config.yaml
n_layer: 8
n_experts: 96
d_expert: 128
activation: "tanh_gelu"
moe_layers: [0, 1, 2, 3, 4, 5, 6, 7]
normalize_top_k: true
balance_bias: false
vocab_size: 2048
norm: "layernorm"
lr: 0.00506
batch_tokens: [32768, 65536, 131072]
train_tokens: 259500000
dataset: "wikipedia_en"
Below are experts of layer 4 (counted from 0) of a mixture-of-experts language model. Rows are named router (the router's row for the expert), up (a neuron's input weights, with its number) and show model dimensions 0-127. Each number is 128 + 32 x the weight over its row's rms, rounded and kept within 0 to 255. Numbers have three digits each.
Before each expert's rows: a language model's description of what the expert responds to. This comes from a sample of Wikipedia text that the model never trained on.

# expert 21
What it handles: Pieces id, is, h, ir
router:142138160183144055194117111134133172118152157122063116136104159096120178077117143152151116148164083183126146133066114153135075091131127097086153103126107133170180162119163089097156154151153124120129105106074171138081113096172096160124086088179143061115153145136111114117086133142137138058086102127111121089123090178169171132120135094168112157086118164067183120130092134195165139147117
up0:102128079168155093195123162106133193095127127154075138110117152104118111144156195122125138155112095171101110127156111156104141131074123124138131137071129115184143107200104151144124140124127126100129144076089161082081134085127145154129187036115129116103139170153123140106183132139126102086076133112217085144104120122150104102140127116177141104127140160124173145176192119094190043102154
up1:136151095137123070131065149216156159133147182127094160145191139129144132127104118113177101142161083115148096153049158146148089086127163173124159065139109152092203139130163149124127145151137150083163125071120110092132194139157103128093135116189098097112139142129135111110131119124179127119083184130132125052100172165149110106138148106147117084153165165068125171172108093102175118158152
up2:101069143134091102158186187106125143134098111089093128137134124175114121123087150112177132093157120164145105157063101121092129183159168163118170167118157147181150185114171111172189152114152127135080094169114200064140106087071095167124099212135102128145086166128119092152093149142156151112075134116170177115163143112144154124135104127106149196090129151156111106138138149181149099147155
up3:176186132151152124171130069151134115094149095170086118106072119111132127130121123116180162165198097140112105066096129163138116141122110067122193123174149161172175096167113108168133165173120177129105174085048085172063137123116134104161082089145112130081149147169122150144119125189130110128118138135117165108090184168135190090120152110148123108135149160131152081087139145183151090154142
up4:164086113133155086193105116165134190141178171193088079119110180122096137109120141195107170112158127146099104099128159190117150072135195138157147089157133119190187151175084102119131149086083097073095067134130108152135147145117135194144119160174146077077124158172070106134142125093174086105101163121119136140103137080174150155134146135135127094123131165112159130140114112177151137131111
up5:104145139104171127206098145155195184095136107128067057149105209195108130091078100072114159156167103125089074138100102123106127076185124063150185147162086134180204160153142149129148117195109122138107144118106077145089106124086085078154099110151120112145137164142117125101104171184154159121123155108134126129124108146150161108129102122132109104094117172091108134119118096143144118119123
up6:128125131150157067135134141082165155171159143128133090171142169091143122091150143151120169076172112186094126154164120140128066137210109154188092137148127159081146107126150096169194093094112110115110124134088148179085116110175166110133154198123103067106161159161107087059136144111136095124092121143119140104071115079169157143120118106173090078138125198091141099156142142149177101123102
up7:123090173162173164070121137116157131080109106159164085166160151111094151138105180160138146150112098122124212118137115143106162118172170093112121107134071133201157140146111079083153090121131156190111120095088089171088137124156094126120108151143114063134214161134168187179158086139163088105105106131148143159097080114137160129122122144181184105091135135134116081082133173152093138090119
up8:168108112157160151109123181116169178183141125157131121125173173159118142148124157153096151146177131213126161106119126152150131117127159114097193140060053129112128177185152169131087071177108154049160115150063145127078128199140101144125113097116114118158121237180092102084131117144157144143138177132098123107104120124137128124150146146111084127154117129102168133102131149120158078127115
up9:197121095134163138127142126091167151035112099127138167137101158110154125110113107113147117140137042101077052110139147154152134106113143121161167110087113200158179158154111122089119108140112129137132112125159068132158081148161086121056098093126152106128113098113179162136070115123176145154049169105180110135090126180153138141155148090108150104156121137128126072072089123131131171170175
up10:138121122106082129111143142130139155089148110170119107119095100109138148144079093168189088097138113120111127043110105087143138086146141096077140075141105125142116148144116129107091144131159146189107144118110100171112146125125143119134024113189119125092136212114097058137113172106175147151111184103189100119088158169157155128088183092107121156026106171125096137104118169115118161123108
up11:105133094150091107168135108151182168107116127142084169136109161156152133136152098144037119138107111088098183129117167096189101126114098106112061100147144172128160119122111130076186152148204062218156131115089118131117168121154138128086143098096171126155187090097103134116115137084148145145122179130130091082198106133126164173116195101143120164096135120103119094135174123177153122157105
up12:171142119113154137163189129117170094186122115123070133164163151066123111078150158173131084095142096140128127109130158146120146096110133144162187158156132135177138147065168133142130089116116148139171137123082142130215138043170080146112131085123153110149135135126149145177058115174154116085127138130130021130141105087130095116152173165127126134142155166129150084205112146137181140129150
up13:124070144139143178092142083152188164093157118178123142117186164130107146131119093164143147110220103135136129127137147121181122127123187144161155134141153129122180178100132099061111124144148137125139138130108091134127140125169169125159053114113104125110101092066113129168105143144177183161101187166170062076117119148118127122128179117137101090163083134130110130162038139121112216138148
up14:138152109161128113160112090133119097110117064102128100101103123110173178105103118084104123107139094164142158111000185150167174118120123139140118105077142157116085172086073140090132126120174098149146151088066135157098202173139142155096144179156135117103133156129135110148125188125176131096140096169114128084111102192115136180141118107151088117122168174140167166106183153156119119164170
up15:131145121142152112145150137159164148192166114123102139064141143119156115109131049146132136103161100200151124140106148137163099155102169054144072109122112164130140157133166093122105132105129105141141150114121152135145122111093024100181133146131100140160080159111172097108155149084158095097088118178113158145144087162140122137078176130190041168128064153073156170108070082130120140131114
up16:152146129141132090123162112158117163085105153178125095174144166133174132146058166149155139082170067162095185133108127118164128176171131065106132115098139161160088161152107097108165084144163133121190148082157148101103137108171137196165172080170090109108144098123081190118100092088136135071097122117094103108146129143108157072131163117151115132184102132128083113083099066114172158162147
up17:198105119191090141148162115114101194118153208147107105123126151065123157123169155169114082143141078154069126139111152178122135122142117145118139123059190137206086192113085152124170114129168132110146112134050119107124143117121141144107088118108117093137205158141094094157097115134114135137092099128092058165116107134120143154161166099147121109103108140107150143117175150192071120119174
up18:158110139125124103177097239145134176112106164171132100105092211084069140108096124127126114113118101178091132206079134161156106103124145097106097135119089117193097130149171134157187116090141142107075093134118121118154096120143120178063108139156137119146142120129116103118151105104075133132166141168077103114114137107094155122129049171169111214090086145150128145130142117116112156094158
up19:122173109119143154178101083056131120090142105116123117097100133122199172113096128092108185133148141139114130125048122193137169078138156106102149152137113138168139143167191200071131125190118125155148134107126162128115141091124108129119096107168121157130136060109104136088116145131117176126152174060198094109189168089160119114103153124062125201083099106128143126119103105157124139180137
up20:157075175137076076173076130107090100101121167103112076125132140153171059137163143103131119089138105148150161139101109198136121176157079120127117111155126133196131140180155109096098126137173163143145070141137163164108148092161065136126087065180120123139120136095174155163146090156132126131123108153045122109125122137184082116114078105187075155058107132113142168071122130116148131151119
up21:128130120136132087096137138159153135090160150138170172108120096184121117170159113119120068117160146153145117083094073130144089119170168156128105132072147201113182126125145124073135150155124112161191114127084112099092084174189149113111050115152091104132092119167110093125132181176093184181127098154143118090168117072188152181104178154158144074113165159105128158099126081166119117121103
up22:131115138160118111195132079167152156159098144092121161095078112106137211164180140167145111106128082197109156077132168129148099189131150080097127099118138097181124169121128040126121145120132165148111177109094164116084157115099077143100093148108144132108116134160121150156124150125139078129077112131160107160137127152119120149154215154170098134094108197142136132129039092137109072127147
up23:127133108207139164178130107136129152144113142145087096063113152153079094158096134128132154131143132138087140133091126121088116067090145113077187083120139122102158174156140093159139110159075151111084115194139135125169097085107102201069077102088135135105126086104160135147113126152153128147105135077056141171125101162165146131150096132151235151124151099091132116123070168140156180116158
up24:121159175099156146160127151113128156075146141116115115154151152081124181156155147141128192126114121150142179143109055116133089089165168121121145105104109198183164085151169121143141133139147130118147146151103123110107132073176092137150074095130085045114152136113140125160079110196147163099114121120120111119089075103138144089150101063150069071162063142128097163168141145135167081181069
up25:093150162155152079186107173146124123129099149094168107102114114076113072114128167131135195140151090117078194129076140167101029080159076163075134137103067063152179194131171132112119161135155202146154124077107161140134177086114140114098116128174150135127124112114092127164135143149110094097113146156084128105104139163145121090152094145128089151112158135139132128112128081169140100159172
up26:139183119143178050176099100123151142105107089171105156119060210115120140105121156092104189162112120166128194123049139082196102134096183092102132127129109178136169104176124135129092129187144190175152108115119116147073135113139112147130089095144088150131131148084128151117172095116157130176122115156044130141121107167151127109119146124137130134172136159085152167165091092103139125124153
up27:114108106174158139165148170150080119162171142147200140150141186116131067151130109134169159097127111150089140075090094152125127043159132106098121116140134130171140185121123154149129103110152146078086126174096091128169143114126092064120087095126140084195158104141069068187119108157178088159111145215178123096153105133165127118109140162133144107112147133135132151106128176131115149123046
up28:126207194125099118150175130186126126118183128144105151152188117083150138134092182115193121167113113122129079073062133145130147109149142078144121192126190110100144145154115096143142155188186134134183073101143129110139094113129091098150134132128082101073116096120061144143109103148136164125122095136141178044114079117129179113128164128169163090118167146136113094165122114162146091158140
up29:123120137121109065212115125128135132148149144092100064151085121106142175094114121121101189138102107130073142130121104031151054060131106122142123131124124161124099144181139130161133079189071151177128123127109108120125135123227130145135135098144151068120073134131119177109167113145135115122105095106120134141133088115164185113151132168106122117085097126092131086147206075137153086145169
up30:191141062139156090106101144126131119099119128135114095117121142166099183177128134156105131087116103073082054135073117173126100099139177122075116135165074196164131138128136130090085173098169117102146110115113193188122097129203113125125090130151098129126152121131135158118158114106197139100088175162101174154134149130100086152134075089141166132063155212138148087122141156111148146144109
up31:143112157137160130144157076132147128109117184074221111154158124112157182132145105129156164136151083145113146182095117131157139091140136149104147181095195214133161181144160101058107125172172119109128119102127165135124142090207101127079125153063099118087148159133145135141055122133157107131087139134135094111146084131163095140126143048135182083146141151073144130138112159154127176140145
up32:145159179133159166129179182144152132096158121120099114139133135116073112139111125103169120097172171205114121147121082147142101120123142139133135069159134162080122183153098084181139072189157150151119132199106127145095093122125132060153090137192152153123064143085168129128146153162148097124115133148146133159127065111136235102136133139166137135145133133112094149095045106137147113099190
up33:173157113164137188155144116135152176147112162164141119067193107110133202074146111160100105152109106139121151142103126181166093115106135102136095150121049136112117149167136130091129194099153133142129141063067185108108166105135097143096057115137097135137167154121169124057135166173116121133165076123092099108098146147130147098138104063101141064146154174076155158133114144150126067138100
up34:112114136163149095145132138082156159109151173184150095142155173069121099125101165061134111092140135126081127122117126141080144065164116119067081145154168120088195150115142159135174102154127170121114115132126169089062124149115119113114124077166145130143192154101035108105099117127130126141120164162080125044087135169106148171062167143172078130142087100101123117154155141111148077097142
up35:159100171160125111168129109139107136169147100099161138046089166147188157130122108132109081114101108162146074133086117144104116132062148088055154166100142147136174156116183140157083205168157120115108153127141188209128161079226140136151097115148117077087124167132106095091073169120109131121138167116140154131113160147151114139136127179131122123092129157131147196117079136134127109158149
up36:160145149097149120194089096096148170088229176135137117094125081134095124200125165140142163117107121126167060123117122158118202170106120072134163102130141149124137130127139111180119069121128121059160098145118141133114153144124141132113130137013116125126131123120125093132083125134171107105131185101104145140083079102124182103141116157148098083120142101085192159095078115125153096177116
up37:132084163128168088183103100177189089148200164128097120129109133141140119099117101143144189118137083119109089120152129128151138091163147108115104142122160143085124162103134066106150174132153148050104150167112143209197139146132083149148135155159126165120126093154126080126180172143061159149129154113094188103165068125110156119151166112132128115114106175107153078131113115197103173174176
up38:096108146127131147113086170162115140138176193153134156104120170101129181137100106071138131129068140180089150094092110139105158076145144167085111129138160128105126144155127153112165109118180188148099123083120146163131112150158166192132090078132166124187129100121120181174087103066142166086187117142062149180151185118188194124121138111134108173179149169115115126069095109118119100139139
up39:106103109150111037124069184103139147118154172156083123111096172161100112213117135190142085093139117249092119100133106112197132090145186094154147051112130159141110118148102127086130167107186103187082129116099121160126133101172124160132117075160140099155133107142114130148125166135131137110108148151110127150147149103117102140123139132150120163109100134141148152123059147080151124179089
up40:109154126105147135156104170092121169104113140130121072137105185156178138083145162133119188134104142158139139153106112142110141069135084145177135195153114132180125137121202148140146149051154133139149113106150123167118176088131158161123094105150140100134240090116167176141076142099110104091136138132083108108124168093135148103079113096147077145133207175066094137114146160163135098171162
up41:159077139136117146105174136170138153072173109114133110124118091121129138114105078144153055135159108165109160178130116086098153089148117114100108135114100115048133121129172087102177097114171148110154160097083144167210176104132170122195093065108125109142173125077175117110133118120166144164138138145098150205076127167127123110108151138135051101144163161128159180088173143115089141119087
up42:074126123144118118165107080136085180119119135127155120127170151171137095114109195122161039092109110135144147121126148111125094096109098127097085095163115220135176118128149115130102060178124143124146136081166085122181188068147108214144148080117106113129138131165122121139150185155146131078113128143069153084141123120086092103112165104170138093155114145074162112161086144151151146193141
up43:133159143176146075172140110061151150122161157147085108156088148088166096100129174174165126126067102187152146106083131191101084074110087152124107062097156110110157139095153163158091084176177139129104070159132165120144103086182110128160139118156086079108184120124140122122065133178127112178143130105105112149096157109151124134121097145151082126059115127109164167122191141099102117105145
up44:091176122149134107150133167145159147099100139111138131113161193125090155129123134155140127049152097124137121141084130175097092080184158142170134107130146178148153159113148108141149114126178147090100134088106150191068165094131087089130117071188147176056109186171117167116194125174123113103127127138150114138118116148136165088118138118255134174140129093098157125117126139101112148115182
up45:136197138093149105118163115149160179119124091108165074115159132122150121201162113096133099138087111130146126068120114119142108071199164074149074147146110167104176092075160118100102121126127111166130121157138147129186113125170140135140102120112137110139182152096122107042093184087123155035080127144077087125117119134142160102144203095128143157115123160117146151166161148152197126124159
up46:178093150108146065161134080135115119118124116131121157101103139116159179141104078152112148135094061134104173153051170130101102090074168173037087125121083077094107114127092130147130146138079139107127107164161238144128106132138086165095025110172137145143119142133059096127204161134162165118141156130081146118107120116132104131145106165151159140095108137120131123141130112122117134117140
up47:105148145101160123120186139141131148089151138156122162090112130076119133161143173206096171140093129143062112134108120128092110135115156105136157168144115101134093111127130107120142171153170136187091161108107127137133093162129099189093107157166149123080108132189142148113102102075135094107082000154154141102098153131085109133123090099164130149064149102102052218118150137142138138126141
up48:153073161125135103133117151177179128179169123120078077107174207157120126137095167156088160139145144175130066124113134136131145109131179106161148123136150139116212142102153100089150132163134130132109107085136195093139114155141138135122074097167123091121084192121103128106054169125154129152133154095120129073055152115134123156129127176143090069147112192111166173113116104183098140150185
up49:150138112150138102137079117153206111164146077111121139119172158109191119121158134090088113182067085144124156127068171038172131164126191135082140099142190161104154164102145162127154161130120069112133171090127146150118127102202118134090054085154130099137157166111103116143140152146165152070111132132086128124154126133118151136155180145153103081180107161123141112134071147129170134137179
up50:117128174168157061114108102086150119125119073116096104064151182160199108163146128149155076103112156217134143126135107148158133148094121159100192082132178160157152139141120108098128110153135128154090093064100154165127136105116169133091092114116120108078149125179147163165115103151177143057197136169119099142156130130133154147116125111150146187162123107171151114100068175112167189154140
up51:102082101111202111165091109065056161068160114137169081074122164178166112136132168126031117166123136170152128076149163132121130098160150080109161085131100114146180137134160132137103153142120200122126160143146192150131193081128103116078079154131103151097117106131152133163085140125092157144073141154130122132162147129138082125075155067160112135125145136102141115082137103148165124163142
up52:109142138096129134143074059136159154107138141113115125149139075112153129144075154146193081118166110167117165199159107203140057192126086029123181135113146111139141115095146125148145129134166135081099171111095149165144139074110095162159129093135163089118160174146169117125163133147082119119150105169071152082136081179101169096117108123124083083144091129116108124156134103179156132137169
up53:115166129124041084118132103176221141124151172139131167132112130105122118137102134147041063115147117189147109136179095052144156091085160107184186126116128139140122139102158132092158189129160135114174140137080099133061159133150092145116087128155120110140153108181108178147081166149130173161108068140117167100145140106127078132122185126151098149124105110179108092132124158120129134151085
up54:121152156155150097147101164134140157102181146141148171138137156071066129098154167139155172107107052119097144084091205140140115131098064092141155122085092153083175125202117157139087115147111142168072157148102085121080167207119117113126104115142099131088146163139137191146124124097161098147144060080099148095157139115132128085084127149141103107124137176114198124182111104101122088127109
up55:128207096131150170151103124134165154094133148126092077182165150131121165116075133081206165146130120118152154124102143155131110108161182131122074098107168139161125104121140031098132107113175198116197158141131161114094095156203107135139095137127143123149146126092122120100144152181125126129109121181135168120109095157038122101177116171104100144135182113104110098180097146075101102114140
up56:092205097158134121143120065084140087125099145179125168124129165123132090126192100118058084120115111126069154122108110116099096092124109126143140112088151150151119095127169106133154128108144115108129154093134169127159109183107051171104058141106088123196146128146090162118123107119185157082137142146058167127104176145129181165185163161170112155108122120142119201127108173131147196138107
up57:094164137112171098111149145122142134144135099148142136185118173129156136112115139157138128138068128167179129111114103133114119116134174107093129115137121161205144139087169113164141104133165110141154099098115162102090114138152138109143084126178045092177187098126102120143166171172134137110053173162084130068105128098128121120113167139253109088152186118151092151117105178105065137184128
up58:114116191139139120104124120171076145138135130089124099125117218116101124124136091095121118099150122174087105146146055119201128112083205064088132151187152133137191206144170106163166158134102118135146108110090160084109122113187118085170083151170132109155069160131133123110107142154157138067100159155113131065143139123102131180153162133127102162131108137158139123073105119166090105156156
up59:083106157168125112187153102150138151165197129139150081137151151040124168087036078154114172072166096084118127123092142130156107107163155108161132093165148168128115143071096085091143149094109124099084130129099179155130139152095151148166121208143108112143118156175095107111130179108107081144151050138098140123142089141151150138146112118144072109101111192122118095126131141178142107166111
up60:154099143159136091169113095098131164061148174160135161129139104113068135136202188130122094126086131175080176083150206171099200111162086122105153130089130136173113153123143118096131086110137112077111116117063127127153099121117104168089111160107134151193173157086143102155156192107125088105100102118115090112138149147093074148115162090139092093080154174090113119136154160109076107132151
up61:073103088126132162179115186143122115131188169132095120166088129014100144141118144141182123133151128087105089189058095117092134128123154132105190062123126157137126137136165161190138120143130131115134155098095079114106112122077134110114079132139112100153174187093069160137055138106103155123153141136139137138100132152079141172120116118142112107163080117182116168089153072102144163128086
up62:179109120161149104138117094103144070128119099207031175125071153122126108119144123124102134112122112191115119136151135199156078124136179161159120097124142163122112107144194112092175120182087128103154104130096102164156148113147054162129119109166147081070143121149151118067149119108101136129066133131129168109158135136157130065132127142161153133229147162113118127134076081109157146137166
up63:162110146127124108121114100133126119164149093076076130103118123092115139092124090138124122192165148152114135093138141166145024133139166066166155108110114140183152133118194114168160145175169171147123145093110131096094044063117077162137101103153109113155115190138108159086080137120149155152136080148120139126103099103084171114060144120177071164147114094107104127155097128189182156110142
up64:083107174184133146088115143156134078168087118116158165097114157142108131082115150162110105107124165124113166103131130154163093094062169065099116079099148111171159065139201128105143141179165172187098147091080100170144173088149111106113132167077153146152157142179159155085119088120082105170110077148121093160161098192112113112129101126192092120126160166127159135142090112132175144120115
up65:097133159177098140135125196146083162113117144119128100127154156157120161118130155145144132116161125175148143122121094186075086085080229125092124101131153171140155160148197135103170136111157126100102113088130170092137097121167105176129124102116143059063138143136098051074079090116129102097118145125112180145089083167151128150128133154131110159084140189167110160075138146151132091199127
up66:154110137143076155146107173177117114117190142130098105134120182132117089141150094138111091098163157133112157113120075165190110089147143095125130093150130065188122114161110136065183176148176153166135055086109129159149137099126166101113111155170185102171162110086125161182160110160143127121045166108109169092149131149164130125144113091134151137093185144036134121157096164129113145091142
up67:189145123135154128162158128129098126109134108115127113061130162139107070084138094138069147198160115088182148128095069178130141113135116076087126101148096153133124154073180126137181164132139247116163131159088187166079108137167115109089089151096142128140107126144132164131123183163140148100123138115151150136150167108170126097107050111146109126100106101109181153071137132174094160165132
up68:148119143122174041103168139163123186122164101058117058092159110160149122182121110128088129138072120125118120119121089131086096132161144128187150148112121124129194073157174106103164105133174143141108181127117127107117099098094054056145159141129140113053137172107121100150180180146123111161147097164097102139079094122074132147137103125161138118147139134096126107141117132027143159115128
up69:120129130093118074088129163140126209132103153140113149159070101127080139107104115134167059128167112136110126107089045118106143115102118070139138161096144109124166153146132175127116118164173122147126129124146185132145113141064101111159060122103103132116123122081133141066137158074142194144102177114141152180142106126130132068146174183129087168043141158156076179100088186134132155126133
up70:116125150108059058165129122137107144114160104115091118119102120148124118077141117203120148149092042193155092183126144152098108100183085107075088121105182163160157176131140130160110181113199145098178109136142186147188151042094130066163130078138157099083138139143102166154092138148163105095099164140141091116117137093105135122111131125113104112130150157109123104120113160148131140127188
up71:141122127117121175136152207194157151105187097138127112113129156143030154118073112184115064097117117120103135127077052116145101080135143115148103110091120132092121102097172161129177119116142153078107122101107085143123142083123146138170103094102154065107163086154136169123145112060081107138041150130148174111119108136174169100156057136141134103145140125103144079135096109124140131151087
up72:128118126135126108159119128175121176112131104099134141085130213172083145117147112108105108118160167094120118150073100198098093153083130149132069106096113165167215187152114093170160107150127117131117111116127140166115163122174101163108155088085171167136126152193104102131157177161119108040186191147125154100124118153149117101103073121129128161168189142118165129138103149146114199115113
up73:139148134141149120112114111169181149117143154094131110088130198183044089141114126133114089115121081119114098107120171093127136116113065103169121145115125120133154190178085111150168157169182124061049095120141121179115148137147125103129112089117143088122125191151044158064173093094098175112174115132074179129116188197113147156161142106140140132112152159140124104129128125129163143115086
up74:106162146099085141106125132133087143102107153141113109203100145082110085134102114134135105128111115150122160182095125149155118143143168167081145135150140191092107078133156090120086121121108165187090085087160102098064138148184116149131065123165109155096115123140110178112185121146152104119101125087158090112135113118133152123029200132151066101075148120100158133186139133216158096093115
up75:134212168102154109124142128119116071097117097099172123131126122107120114058119143123085172125121071135164177115084164166184076145141109150144097139131103164112156153182150083098101114149164105159131148183057167143123155127186146125172155088151105102123183161098093174180108076139171134123048115104061156105125124139169208115146160124114128144176141157136129138098079145145149131126146
up76:171105146128133116147075134079137174101145124085134140135113196132125133168094128126006104136109125088121114177086114163110091117145157106130121106139143157109105164130101079102101090156164122140076066154114186106137095096188097149148082103126132099131084115185150189071121174096152141085090093121169158123137096175101163137146091151164061141122110109196115140139089134134168112151160
up77:123127130161132073091120106135132096124166123213073164099079124112125143158095171111133107146074022105153052147097134101140088151142089177127128132153098166142116140161121202186178116119158147219180142165121114108139105093109116141182174082098165092145105116102131128065092070105102125097106139142131168166133137109136140144146106132136099080127128149126156134107086083136167115123138
up78:159095115155143151104128149136196123130119143170081115133135216070098156120129146145113121140095160096127092099102108174159056115138159079112128096177043141167185159173188113095136133104175124158145149111142114110154190099152160102140133115104182111089172117128125161074113114143127136098100151146155139139095092092157130135113181133211085099098199154077120137105134185155120143097137
up79:167157130107124123160096150166140091182140081087097165164149180094121115137098113104144087152158100118122103095117193126076147036075151131153189106141111152110131091153172135166143181120180166128051088112081165201138090090165149105148090183145131137081137152099112111110170102140091132074130093157148141160119098135112093175139136150130147151126123103136139164175095178105177113086123
up80:111168119179128068119082110140165150080160099112108200079123198170137137170080129112164142095107124097138138137125156073125093132071158121202131095098163191105155150170115134089126142193153168195157146131094128133130150141116077156148156059168093113138100118109145117113133124211164145142173128141160163123104188129127174116140113152095103116109122087129145116111170141110142066181140
up81:069172146103169101126114156123166113128167142125127104131149122087123129045107127174144172144109172064101089105129125118091129097108072114067069185120161139154152121120111119092164147175154146111092156160097139131099205132147106161102114149117086161143183129139083126136145139150127111159189140160110148069110124169091086164204092105181144075134116188081157121182158131125143094172113
up82:125104181194077126170157113123149173082144153127095114205162137194109184082097161153125075115153104163127219164171109153104104132072109146111130144099124134151152140153148112162184134093182141107171124161040107105075149073095126158086130134160120115125111127112137148136090090095145095127072040124121167116119095134139135146113130141106138102169142141076115112099105129075116127107135
up83:149117118129150188123168172073166159142134097095086111102112151079110123096157139084124224142162089196157131135104106105161132113033084105141048106100112121155122103143139118133129141175167178147111082088059105101143142207158082142105144090117127101169183138108107124128124141156130095131143050103099156183125134136134171092159131104125143152134167167126155112112132088110100109129157
up84:142187104085193097106151131116181161112151127092100129120138164063099163136058131146117137128154104149169075148125065148088083088096165133130179110132103231103094146084076100119102132163129156091093091078130145134158048127138111143105118158094097097117141166178119146093098127097145154098157153157085109130153074074118130166187106112121134191129134143101130106122141114078134164145125
up85:169185168136152081140164035086136152130214130126114125163133131113164168116160172195155143175080092083071144137148134175175045089131077123078212142140149079187174121118132058148124176137152125143146125144133150153151097105076095162154126137126075066134127128117135127117124129146104156103131146107086094108143082146097139146103134121088106157130155110120143141142117127140162151126142
up86:157058110167160100186138127151145113089123115113107148179141174134140126151077140121174138119121109125141142204046130125183073134126145057100174159084103117107151146139187162096154144122125159154100161101175117062155154180149108100117085081070149126151143146153135129103189134093137091091159097126164090116126091160140122143142075141121149137099156145116107165182086088185099151078093
up87:139166150155085035129073159156173145086125120116125099164097137193141079098127062132134145079151146202133140137136144116116124128233118081140120105102137192150136147138135126110108104108200141118116099123122117150062103088172168125104134121149132130162130169053104122132123080105153151089143145136065121084158150132131099150152088183098114124122109085128161109124085102160082121073149
up88:146159113161149122213156115156116195127135126156101036071065094162145149127130128134185153111166045134155136114057108150107096077148129133095114169116110192167159139063145093184163147169127108165089139138138156177136112148121110170107066134131088105150154095130124094148166156146139102152165121111104116084123121124126131127144123163198131116085060111166149162109157132115100108138101
up89:134182153139114063129130146116153114110177162094109126163159188118076087100127183112144165138155173099146129119093112111137119108111135186122152089135137222150190142159123066118116160135125173149132073149099080124146104101149153114118145157148137101109117119135091122104083187120151083095143121211119177065199135058111125101137120108192123102098138139084112105142154155124162133053128
up90:157153109122152065137169105106107133090158139158119109124072133090110130166183149096168151124149101206134129104065127126139070140142152133092121140043134176136135115112126170102122137166123111159164144132073154108117095086147073103168138147133182042075155158084126166116134092138143134137094107154090156137175124101158097117115104139187203069132133138054146145131119137122133117102048
up91:136125109175156140205134114100134186099115160176131098147107133147168127144201170183163142115155167184054125118050124144129113148153116184113193124152143169144066100126145099104153113157131138060103136154128098122146122122125152186125108082123114138103083168163155126127116111181137105134105139114150071139138097087121135139121106064112125136051137141093068081146129123122148186067081
up92:087140143124137092151130117138151201127124113161123107122099136146095163141158124165118102185137115130082113136138158113170120174171104143136086151110047164183092098141149173117181162104109080199142131095073095116092098144126136084123092175138110163143166143150115139096154141195111117131137128091148106172112033176118116169088163110146127189047112152120127085081127168161159180126150
up93:152155100144172087195081061106138150126171091134075141127037115159075115077141109176122194100086141152183137111115130111131090154138136151096063089041154137061135155134141108116160124141124177094086138130080170112124132078125105169100094148144131113143107153107129090091150122101116120156062192103117141169127134125146159191089123173150086130094122150097120140107134087132132128163138
up94:118109150132174120130137138148146166092089134172154157154098157115199086137167164134107155140084088177103136147117128154167091108102112098118140148106113120177171130187129163106145145134115102114141129164108101149066167195115075114106148089100192114134142133091107166078096155094157164081113052126112077115092141057148199112134166102132136164149104144113115046156155204093155094139126
up95:148124168141073116181121125097214087159162177134114141124084163104179126129148150083122089116178072112123138141064086142212120081175098032110147125114143132174129095143179122128223150114124118117100162140125157155110130156161113143144110176149116097119147097117129154119050169095162150112098135123121092096150143107092147193114148141113092167150130074109114111128116084124147141112156
up96:217093194132136101122139183090150106101130128105139087099120105031136117137136157116132097075130138167110091152103153165120107125165083123118117150142114197096174143108139104096186113133144152081198093142133168164159184148139104153089165137103091128129200127123092128111104141115102162134102134128154124194040119144124141142160136142175100105119126121073142050152168104090157115102114
up97:086089130119165046210089147110147130149103113128110119144129140158144119145125089136133163113159186074111142149111133100127103079126120094143161144142138131168098120097157120064160076099174072174163146104100115180118115144104097128095071107138134099150102096145187141139142123167127121108141121057136129170145120176130129172114122118146139152129220181041132149132085108145144178167046
up98:104161173106159099213089094150102129099152120149154160116102125130194036166183131155152118102084104123119104132146125155127114096165161074085122124164089202156118118111120133102142204139147140117121160120105106188151102126137133171122091081111111059164146091162161100150091164208113139104153118108157103103128056136114160141144163078140115087101145147114158142149128128168140150120058
up99:173165130091130085132158234147154116109125105133215128083161095133098102089102121167143105142099150093132123224113068126154136135195102128094114141157101110078143093145168177153123128129193107162098150086108091177095159102189118115100096133118093125103115159145144144114099168150201125092128146143156098109142088101082155127084165093159113132119126130132126197143080126136150156144117
up100:119090173109146085157134122126113139097151102129096124188126213152181190142158129097135113124148124209154131093103130104118102124110136149109139130089095120092194161099133138107144168175143132124195120119071098135103133115129108104095121097157101111135129132100114074170114145098133180078170197143029182110183110128131126165131144139175154167157126166153128066126086110093147193147164
up101:086116196109184115096157147126237077129114172124183138132148164134116134180155139151107145171104135157141141126129109177172118099111082171127179136056158109168137159147119113082165114119154141099154130137141148151128137089190083151078140149150166143143130107127123108111117139179116092087037114127195118092132123105118138130098172135143102115152098153138142052075104140056151115091119
up102:209180116111188137145131188132150161109180122150140093178112147096173165150127162128205158119137136169132120100156098110110072103138152157144117140142089194137151168097132140105124104164162198184132118155135082060108131097129183157144103130151199116091180183173122093140075142125103176119099123129158118100083104101095147173111157140134076114124120133124101181145154141078152133100097
up103:100114143187158140168135168139176190136089141159099081206141131120124124125114159148179121111131089124080089159133117142138128137143102140174148137111068155151126125164096110082141142154174069139127128163160142127123160117103115121138141153113149126123113159146178109095149144152093109167073120130100056109115070180135129188099126116151096107054104139066119096232136119175220158121140
up104:146102168142128140133098046139198144153121119121151152120173142179129134144153174174131198113143086120105119134070160152096114125072125160094150126117128136143153170197128146111167156136128148120102169097121177114071174128132093138156145096079146156105126106062109171102098117093141098116146072102077113106100057130137159147122101123173196101163090155106140066148142170169147156097203
up105:128152154131146141138118097128149147130170158079072155117101154154110135060138172125069191187096101126162165111125158158106112142145093103100126057130112131105134124145158091138140144166106237110070105105047116106139160149139099125195111119108115100154146138119143140145139129167164140150092078141106182094137165155153196076149127156208145134189125129096108093145093109141154111134184
up106:144116096103164122195068092159142134143139112152098117097091156095118066055119128122130075140134114138136127127078087126211100128130130105111091184140090144180141187209141094096133125125117113210174133144129148084137149168118124159106104102189106102089131089136111163087135129133136151149142064104087119073163161210090113143096157095133112182087151125103147149147101125143101101114091